config = dict(
    n_layer=14,
    experts_per_token=2,
    d_expert=320,
    routed_scale=1.0,
    balance_loss=0.00831,
    lr_router=0.000533,
    vocab_size=16384,
    norm='layernorm',
    tie_embeddings=True,
    lr=0.0125,
    seq_len=768,
    train_tokens=372800000,
    dataset='wikipedia_en',
)
Below are experts of layer 2 (counted from 0) of a mixture-of-experts language model. Rows are named router (the router's row for the expert), up (a neuron's input weights, with its number), down (a neuron's output weights, with its number) and show model dimensions 256-319. Each number is 500 + 25 x the weight over its row's rms, rounded and kept within 0 to 999. Numbers have three digits each.
Before each expert's rows: "mostly gets" lists some tokens that are sent to it at least half of the time. This comes from a sample of Wikipedia text that the model never trained on.

# expert 4
mostly gets: ")", "-", " \"", ":", "),", " –"
router:474546463490487514459492522499474503453481476491476541477513528509529451515555512483490479546491506488503479526518526488473516489486494520533449462518506489519526499520523499485523527526494503
up0:527500512470523544520472518496487481485475460496494513534501511516535550534506532506488466519472489530509503530496511508499507479493513484521477482498502436490525457491455515506528522468497508
down0:513492487519490462465527488494537488499513514509463524419502506499517493463520477497536493519529499475506498474502500525527499473431517528503535494532532481446490480500502526485498514520529541

# expert 3
mostly gets: " In", " A", " No", "In", " States", " York"
router:500487498506475467515496452511482514512527478492520512478523450503491494495491539493482479543516493521454497494507451499481503528491485507548451541458486490443528507454466448502495466469455519
up0:518512509463520521515474491469505491479498485484525474552494469485492480456486539525503530503519488531510519471514558476519507482519499493485478539532467542501505502527489539502487504499492458
down0:522537509503512503500453505515540482548501478477521522495484511517461491470487493501507522464526493488485489479464491531500479533445541520484503525509534501505500517533516519516486498475527484

# expert 8
mostly gets: "%", " m", " t", " d", " f", " b"
router:518439481489497522541481490504550512488490502479479510464493501479499525505465534531484502473474488468530485494514498502515513495544516513493503516472473511530507503477501460509466455502539498
up0:514471530489491504506527506462471523473529486528521455483510484508484542482475476489545513513504499507528501520479505515520509486491521512467525500478521527507527518471553520473473562491530506
down0:502483562483480524441505500475503495487500500513498528477499468539532488533528473548486524499526502549481514510474461494541513477520533475446518450540465520503490502473530525494494505487471498

# expert 13
mostly gets: ".", " |", ";", ").", "\".", ".\""
router:546523487501486514505496498455495486492490522490463538465500484460501498495538488530553493499516495436454512502513531527503477511490494501492479509478514552503503516484504488527479505493492492
up0:520523531512484504522513492451520530514518504536489508493509535505476483504503472511489476489503498497521477465492524496518481494497521475504508520488514496478493479476510540486512460473530489
down0:517528434466495481456460538533532483474472509521518529497515478512529488496485431497455529481455477464480499487509476500468475468484509513510481491504526530509509503507543463455495495500479469

# expert 11
mostly gets: " the", " in", " a", " of", " at", " The"
router:517500516498512489512481509493497500518477464512476508501454465493501533516541480519541515513463494499495501467492472496491484507492506465525514510502507512526488538487522534463481505493455511
up0:516503476506491519529479485481519496502498523492503515458455496474480497558495516490500535519470499490500482513495479502493503497487495455488532492517525507495499486578475494502488495489545549
down0:512529456514500543530489496429477510464506500513533533433533516472525490473513470529502483508524482497468513518439509485503528518506480520498483502504479528482511467475503519487495535447504492

# expert 12
mostly gets: " T", " G", "S", " P", " B", " D"
router:495476536461486490521494498545511501458503512502508519506502521542484533496508494504507435451527479511483535517487529492456463492506484464511516495507519504495482551507478528521492511517464510
up0:480493472507536485470514483537518487506495502439516513508477513533452519493499481511480487495472525518473550516458483502457448556561505482505550517459537512509525456539488526503512528491533492
down0:483454487512475542458482517562480518516503493471484470482493512503466528450529490504488521533507501463466521477489550473512544471522467505529530508464515480480511533541507460551517505470471489

# expert 10
mostly gets: "ai", "ah", "ley", "ara", "ham", "ich"
router:487472510519483503498498488511469523520556483500517479538511511500481491488469477499474502506533510457498470476447497491496509485491469503472506495533470485523520523481507528516524519552480477
up0:519478514474477536498523516494560503494556524493488497487474498512505492507515473463509537488499514509536481493497502512476480557504485499485479495545496514504501481491465479506526470556511481
down0:525466505477542438478519501520502474492502458501505506513546508474492468502472523504512513538520489520504505430485474500509536486466499513557465522498536511501535508462499447491519487508520530

# expert 2
mostly gets: "\n", " ==", " name", " ===", " career", " team"
router:497493515520481464533501506499486536504482571508508458488483485521531509534478512487493476501542493495512491490501520520519469520494485508492490517512543510506494501534476507474519476468542497
up0:516466499480494483505502481494501490500499503515505549470483499515525460457518515441492481491453489488498478477527495481524486487515533500509514512510506490527463494499500510447514499532512505
down0:533497489483481501475550501483497465493514475498518463523470491505514524531507432522479538522529541504492520471508500546470528523489469472528487482458512498524546517448513534520479501542512492

# expert 6
mostly gets: "ations", " system", "ation", "ions", "ment", "ics"
router:503510520492540498533476540508546510521546513489531490560546461489516464479465512506498548533498491556462492494498483514516496531534503485448478504495467468469493480506517516517440505469518518
up0:469476526515524510485510524509571488579497541528493486471498521518516436536520483460493484477518507514489520472506499470477536522529495486531536522475505503518466553510505543505485499418499535
down0:484529471500471458485516475462457445495513494495525469559489483485512507485500543535503517497512530556523500437488484498521523511446508509519440515493553496519500476491474513506462481504531458

# expert 7
mostly gets: " is", " was", " with", " as", " by", " were"
router:518531528504551491450470489487476487537483472494509504500509504529493472532475485494551521467510503503491501470512484502531538472525497527537514492499505509548510484523498479502520501469477524
up0:535456516474487485482508515447499495483511509519516490456487451469549510511541507472478501500521487539471478479514502480478479530523471533505503501499513517466545497497490511489507478497489445
down0:479559470499511480447524496500490530521533518500488456506520522507453497526481515538532488455494561472513464487475514503477571476543512482536510498466492487508466544522484486488493467544488464

# expert 9
mostly gets: ",", " and", " that", "),", " he", " it"
router:511487500512509486486496488471489472510478501511468544505502534496500490478524500476453488537508509503504513520500503495521475514514516489509514498500517504452478475515506519456501500455520493
up0:479509471525463510512514528530513456542484494480464508525532505491508492534466466521465483524496484516543510500495500502453515482520528467486491489485488507460523477503521537489475487522526488
down0:517506485500555515517494475449496484525506494528486474514533520460490498518546535463495498480529486512486488509528505511500477490449473506520505507521504497517448461492468461525506474473469507

# expert 5
mostly gets: " St", " U", " Al", " New", " National", " League"
router:459475455491489522492517502484518509506547530518536474486504516493495497506520524526506503496440516454497513514512509478486462516465480504452557541521468456504494501497480499513535500517482522
up0:528477524510515508500542467459516503511498451505490493467499508497498496502458461547479484504485494533483499482483490503527485535468496503489508498471530463446524486500474456503497515497509528
down0:492497530547495453478519490518452538540502548529526541474514489481502490501489473506497481522461484492530503470490489539504527521502513490473497505501476496533509519505519508449492522509540506